{"num_hidden_layers": 12, "hidden_size": 128, "n_experts": 64, "experts_per_token": 4, "d_expert": 32, "d_shared_expert": 0, "hidden_act": "clamped_swiglu", "moe_layers": [0, 1, 2, 3, 4, 5, 6, 7, 8, 9, 10, 11], "router_score": "sigmoid", "normalize_top_k": true, "routed_scale": 2.5, "balance_loss": 0.000553, "balance_bias": true, "init_std_router": 0.0246, "lr_router": 0.000877, "num_attention_heads": 2, "num_key_value_heads": 2, "head_dim": 64, "vocab_size": 1837, "norm": "rmsnorm", "norm_place": "pre", "norm_eps": 1e-05, "positions": "rope", "rope_theta": 10000.0, "rope_fraction": 1.0, "qk_norm": true, "attn_scale": 0.194, "tie_word_embeddings": false, "parallel_block": false, "init": "normal", "init_std_qkv": 0.0442, "init_std_o": 0.0, "init_std_up": 0.0442, "init_std_down": 0.0, "optimizer": "adamw", "learning_rate": 0.00373, "lr_mult_qkv": 0.7, "beta1": 0.9, "beta2": 0.98, "lr_head": 0.00573, "warmup_steps": 395, "schedule": "wsd", "decay_fraction": 0.598, "decay_shape": "linear", "final_lr_fraction": 0.05, "batch_tokens": [32768, 65536, 131072], "max_seq_len": 256, "doc_mask": true, "train_tokens": 243200000, "max_steps": 3862, "dataset": "wikipedia_en"}
Below are experts of layer 3 (counted from 0) of a mixture-of-experts language model. Rows are named router (the router's row for the expert), gate (a neuron's input weights, with its number), up (a neuron's input weights, with its number), down (a neuron's output weights, with its number) and show model dimensions 0-127. Each number is 200 + 20 x the weight over its row's rms, rounded and kept within 0 to 999.
After each expert's rows: "mostly gets" lists some tokens that are sent to it at least half of the time; "comes before" lists some tokens at least twice as common just after its tokens as in all text. This comes from a sample of Wikipedia text that the model never trained on. Tokens count by the router's weight.

# expert 2
router,194,203,173,223,180,226,174,189,184,204,219,173,210,245,185,174,182,202,205,198,211,212,191,221,202,172,184,206,235,226,225,207,221,215,175,191,205,203,214,195,207,194,193,220,200,202,211,190,167,210,227,223,171,204,221,215,210,214,217,197,203,217,192,177,246,200,224,215,206,237,234,153,188,184,200,199,236,210,186,202,226,191,245,197,217,228,214,198,209,194,220,213,185,219,167,222,179,204,201,194,209,204,226,178,206,204,166,240,189,218,177,237,214,227,219,197,186,171,196,201,173,237,197,156,176,186,197,211
gate0,212,199,212,217,225,193,187,187,184,186,186,233,230,210,173,205,230,190,201,202,217,207,222,209,212,218,212,171,196,187,183,200,175,184,167,188,202,230,185,216,193,201,189,220,185,190,199,164,228,216,228,211,168,205,154,218,205,215,201,195,192,209,175,196,188,212,209,194,204,206,200,177,221,208,222,157,196,186,201,213,209,166,174,239,210,214,205,185,201,242,236,211,181,157,233,215,195,161,223,235,205,184,172,169,202,193,138,240,207,201,193,209,225,209,211,187,203,167,213,213,196,207,202,179,216,214,175,218
up0,140,192,178,187,213,190,198,174,203,205,213,221,221,211,184,195,211,190,197,204,224,213,250,195,191,208,233,171,201,180,206,177,190,238,175,186,183,245,201,197,204,200,205,215,210,226,195,162,180,181,223,189,173,184,175,219,228,203,181,201,161,210,157,192,209,212,197,205,210,215,214,202,225,181,213,195,218,218,194,218,177,176,217,210,194,180,211,187,204,239,196,216,204,180,225,217,218,172,229,207,205,206,229,191,236,181,172,258,211,186,196,226,191,221,195,174,210,222,190,185,198,201,184,193,212,242,200,207
down0,216,240,188,208,195,202,218,192,200,207,173,225,180,194,206,189,203,219,192,191,167,215,170,215,178,186,205,195,190,198,229,203,179,222,199,198,222,175,222,194,157,193,204,152,158,182,242,176,206,167,216,191,190,229,195,239,195,206,168,202,183,203,197,184,237,180,198,188,211,219,229,228,161,149,153,181,179,223,189,210,185,212,187,201,208,181,196,165,219,202,193,204,202,206,183,204,223,197,201,177,185,175,220,191,219,183,177,191,194,140,175,204,209,184,195,214,191,205,199,197,188,169,203,202,202,197,179,212
mostly gets: "02", "05", "01", "07", "04", "18"
comes before: " |", ".", ",", "–", "0", ")\n"

# expert 29
router,228,233,222,179,209,201,197,206,186,211,231,168,217,193,206,207,211,201,223,189,192,177,180,244,176,211,200,200,206,190,166,189,181,197,192,190,209,231,156,190,187,244,228,206,215,192,202,225,171,208,242,202,216,200,192,220,222,231,212,219,189,185,174,190,220,152,224,214,165,221,190,219,209,171,223,207,222,148,215,200,220,185,201,194,177,198,217,194,186,201,214,205,185,191,194,235,185,213,217,191,187,214,198,178,192,223,199,183,212,244,180,224,188,196,187,220,175,187,191,251,207,176,223,195,190,178,180,198
gate0,226,170,154,205,200,200,178,180,185,232,202,180,180,211,209,195,201,197,181,167,192,236,201,223,208,211,194,211,198,224,208,177,239,187,224,183,210,199,199,213,225,195,200,166,181,222,214,224,216,244,204,191,211,169,219,205,198,188,216,175,205,208,183,163,222,193,235,226,157,201,215,218,204,186,175,179,163,188,173,203,217,248,187,201,193,194,190,217,190,200,197,190,207,229,232,194,217,198,194,213,203,174,199,205,166,209,214,221,212,181,182,171,184,191,194,192,258,218,201,198,211,226,179,221,182,216,202,158
up0,198,153,174,170,177,184,207,190,198,203,194,192,216,179,193,200,184,186,166,170,203,227,241,206,203,185,215,225,220,219,243,168,234,210,202,213,208,210,212,195,208,198,187,153,182,214,200,230,210,205,177,204,181,200,211,188,230,204,219,196,216,215,206,194,201,247,225,199,154,231,216,220,238,199,194,191,197,178,167,188,220,221,196,201,222,239,211,202,219,179,212,208,198,249,226,183,197,205,197,223,188,191,191,204,187,192,199,208,203,160,183,188,213,178,216,197,195,216,203,171,238,203,195,208,206,216,222,152
down0,184,213,226,207,210,225,220,152,196,219,233,193,164,160,193,231,192,195,195,196,197,220,189,196,176,180,225,187,210,180,204,208,190,186,195,206,212,174,208,257,181,174,196,173,191,212,212,209,212,238,207,200,193,202,198,199,216,167,218,168,169,236,203,197,191,223,216,200,217,184,177,231,215,240,215,175,232,225,177,204,188,195,197,187,218,208,235,233,193,170,176,220,193,204,188,163,190,196,203,178,223,190,216,211,235,164,204,222,229,195,194,195,182,191,205,191,220,211,193,191,209,251,184,193,220,191,216,195
mostly gets: "20", " high", "born", "19", "10", "18"
comes before: " |", ".", "–", "0", ";", "th"

# expert 15
router,187,207,195,190,242,187,164,212,198,200,202,144,212,182,225,221,184,192,178,204,244,141,199,240,193,186,214,216,208,207,204,179,186,200,189,184,206,195,228,171,228,188,166,171,238,192,188,179,208,220,210,210,198,228,161,168,181,223,201,218,195,203,194,214,220,213,218,213,195,212,210,184,197,210,229,197,170,199,157,184,212,183,205,237,222,228,196,208,197,173,228,213,215,232,207,187,185,185,209,187,215,190,181,206,220,224,175,214,205,203,183,171,206,187,212,180,231,224,207,168,194,203,200,176,181,221,210,203
gate0,149,217,203,190,246,194,229,206,198,236,214,181,209,209,186,213,215,195,208,189,215,208,215,235,206,180,209,169,220,185,216,190,212,197,206,207,199,210,207,178,231,196,169,178,214,216,200,246,209,195,216,207,183,225,217,184,186,163,213,189,178,242,196,193,248,201,205,181,170,218,193,184,188,195,198,184,211,226,177,200,210,220,177,195,223,216,200,213,190,203,223,213,201,213,188,196,175,185,215,195,234,221,228,184,188,237,204,236,215,220,166,183,194,168,219,183,194,214,175,212,159,204,209,213,163,229,216,163
up0,196,200,214,191,232,202,212,232,179,222,187,218,230,182,193,216,212,143,212,202,258,191,200,236,175,158,213,210,188,184,216,196,209,185,203,228,211,207,232,187,215,159,173,211,235,204,181,202,193,203,191,212,192,212,206,182,170,176,193,208,224,227,209,208,216,220,173,155,198,199,206,196,187,213,192,216,198,208,201,181,238,217,199,213,206,223,211,225,210,171,201,212,207,213,194,221,194,210,211,140,183,197,177,234,201,234,233,215,205,235,194,176,191,177,203,196,189,213,190,159,187,197,191,216,203,206,182,205
down0,210,191,208,164,199,252,221,215,191,219,203,213,187,205,203,200,203,192,175,191,195,216,185,179,178,190,198,187,186,222,213,139,216,190,160,227,223,220,194,222,206,203,190,241,191,189,194,183,250,196,175,192,205,174,217,200,192,196,141,199,186,200,185,222,184,187,175,223,177,163,194,209,166,225,198,190,210,183,188,218,215,188,193,238,222,212,196,215,200,222,190,161,206,208,175,207,212,186,179,210,222,186,169,191,211,187,211,172,228,194,232,195,214,216,178,181,163,179,220,189,219,194,211,186,214,185,229,196
mostly gets: "ite", "istory", "ence", "ility", " area", "duction"
comes before: ",", " |", " of", "\n", ":", "."

# expert 25
router,212,202,196,199,191,219,219,229,189,191,187,181,181,213,199,174,204,242,214,187,193,194,173,186,198,176,212,218,210,202,171,200,194,189,236,215,233,171,177,220,178,216,244,205,219,203,177,194,164,189,194,186,229,172,232,226,222,204,216,240,210,196,223,181,215,145,217,196,143,201,223,184,202,179,185,185,217,179,207,217,188,233,212,177,215,195,175,238,181,203,216,199,196,198,171,201,226,182,182,203,188,239,170,171,195,198,198,187,189,224,188,186,206,205,168,216,185,179,193,194,223,200,230,208,201,188,174,187
gate0,191,159,176,189,206,225,183,225,162,220,200,199,163,180,186,189,195,201,194,200,195,168,203,217,136,166,223,213,195,194,217,205,133,188,191,189,190,190,221,206,186,195,217,180,230,184,179,186,191,181,185,227,190,191,191,202,194,197,204,221,211,195,181,192,185,201,194,203,195,200,186,171,200,190,209,191,178,191,225,211,173,202,222,197,191,201,224,231,197,246,186,199,192,204,194,177,196,215,192,215,186,192,193,197,191,190,169,204,213,188,194,174,233,184,238,190,194,189,228,165,213,242,177,263,226,205,204,217
up0,190,156,171,179,223,215,188,220,209,202,186,212,173,187,189,185,169,203,168,194,176,196,212,217,208,188,237,170,195,193,213,215,163,224,194,156,175,187,219,187,195,197,191,160,224,193,197,201,207,178,185,178,187,192,175,192,233,208,183,219,196,218,209,191,175,198,202,193,200,197,204,193,211,226,185,212,181,190,173,209,173,193,190,212,211,197,179,257,213,165,188,198,193,185,203,189,189,181,203,201,209,179,222,214,193,209,160,200,205,150,205,172,230,188,228,181,239,192,209,194,234,243,182,202,205,226,246,192
down0,211,188,193,225,228,208,192,196,201,194,235,216,187,190,213,218,174,222,210,166,192,232,202,185,226,176,190,224,258,183,189,178,210,198,227,216,228,191,161,245,176,182,196,194,188,193,188,205,149,168,246,209,203,192,216,187,200,170,229,221,201,195,180,200,200,213,209,177,197,225,200,197,202,191,193,201,201,200,183,183,203,186,251,188,172,194,217,229,211,194,204,206,184,215,226,169,219,189,195,190,228,208,232,225,193,180,218,180,173,226,182,192,217,218,205,233,204,193,179,178,227,174,186,224,217,186,223,192
mostly gets: "20", "19", "29", "40", "30", "18"
comes before: "20", "19", "0", " |", "1", "2"

# expert 27
router,188,175,235,200,208,215,193,202,198,199,199,170,217,202,207,222,213,215,209,172,188,205,213,206,178,216,198,198,209,208,205,201,177,173,198,184,185,212,207,225,187,232,187,168,234,216,244,211,244,209,228,212,200,203,206,205,194,158,226,224,185,229,196,205,226,203,181,211,179,226,227,158,216,207,200,143,231,212,201,212,229,229,205,198,161,197,201,190,236,201,191,217,169,224,191,192,177,218,204,215,238,216,160,213,169,227,195,200,220,213,181,225,163,212,213,209,207,203,214,195,220,194,228,207,192,193,218,234
gate0,158,185,228,199,221,149,209,201,234,206,225,182,185,230,186,172,186,201,208,185,171,192,213,214,180,230,204,174,210,210,158,175,233,208,202,191,184,169,210,171,216,182,216,206,189,216,215,214,201,194,212,209,195,191,190,167,196,179,193,196,178,200,205,184,225,199,208,190,228,236,206,173,198,198,206,180,228,188,209,188,218,219,160,206,207,192,194,202,220,191,186,214,210,222,175,168,197,165,198,225,196,187,218,199,240,162,186,218,185,186,192,230,217,186,175,180,244,222,171,233,218,184,236,180,215,189,217,192
up0,175,180,245,211,184,166,182,196,245,222,199,175,197,206,180,188,227,202,215,210,220,209,203,229,210,218,212,211,198,201,165,173,207,206,220,194,186,198,197,189,191,204,247,193,222,196,203,193,193,171,194,198,219,194,185,159,174,171,193,206,159,227,223,153,222,199,243,220,210,255,208,204,164,195,222,189,200,209,226,173,196,233,167,198,217,191,169,203,205,213,194,209,185,175,193,190,185,181,206,218,189,206,193,227,205,197,181,176,217,214,188,207,207,144,184,193,211,204,175,193,186,201,223,191,216,189,182,195
down0,179,197,222,208,181,182,222,208,174,221,236,202,211,183,175,197,191,179,174,187,226,191,179,195,212,192,203,204,186,191,196,208,215,268,220,192,182,218,209,182,170,170,210,169,206,177,191,181,202,202,229,203,177,212,194,203,212,227,203,203,231,227,172,200,212,234,175,182,223,206,197,168,175,171,185,185,225,218,224,206,207,197,156,185,198,210,206,149,224,193,224,218,199,197,175,163,202,210,209,187,226,214,229,226,207,173,160,218,205,175,210,207,209,198,179,230,192,190,183,194,187,196,157,190,208,173,194,188
mostly gets: " work", " June", " January", " State", " University", " season"
comes before: " ", " the", "s", " first", " States", " s"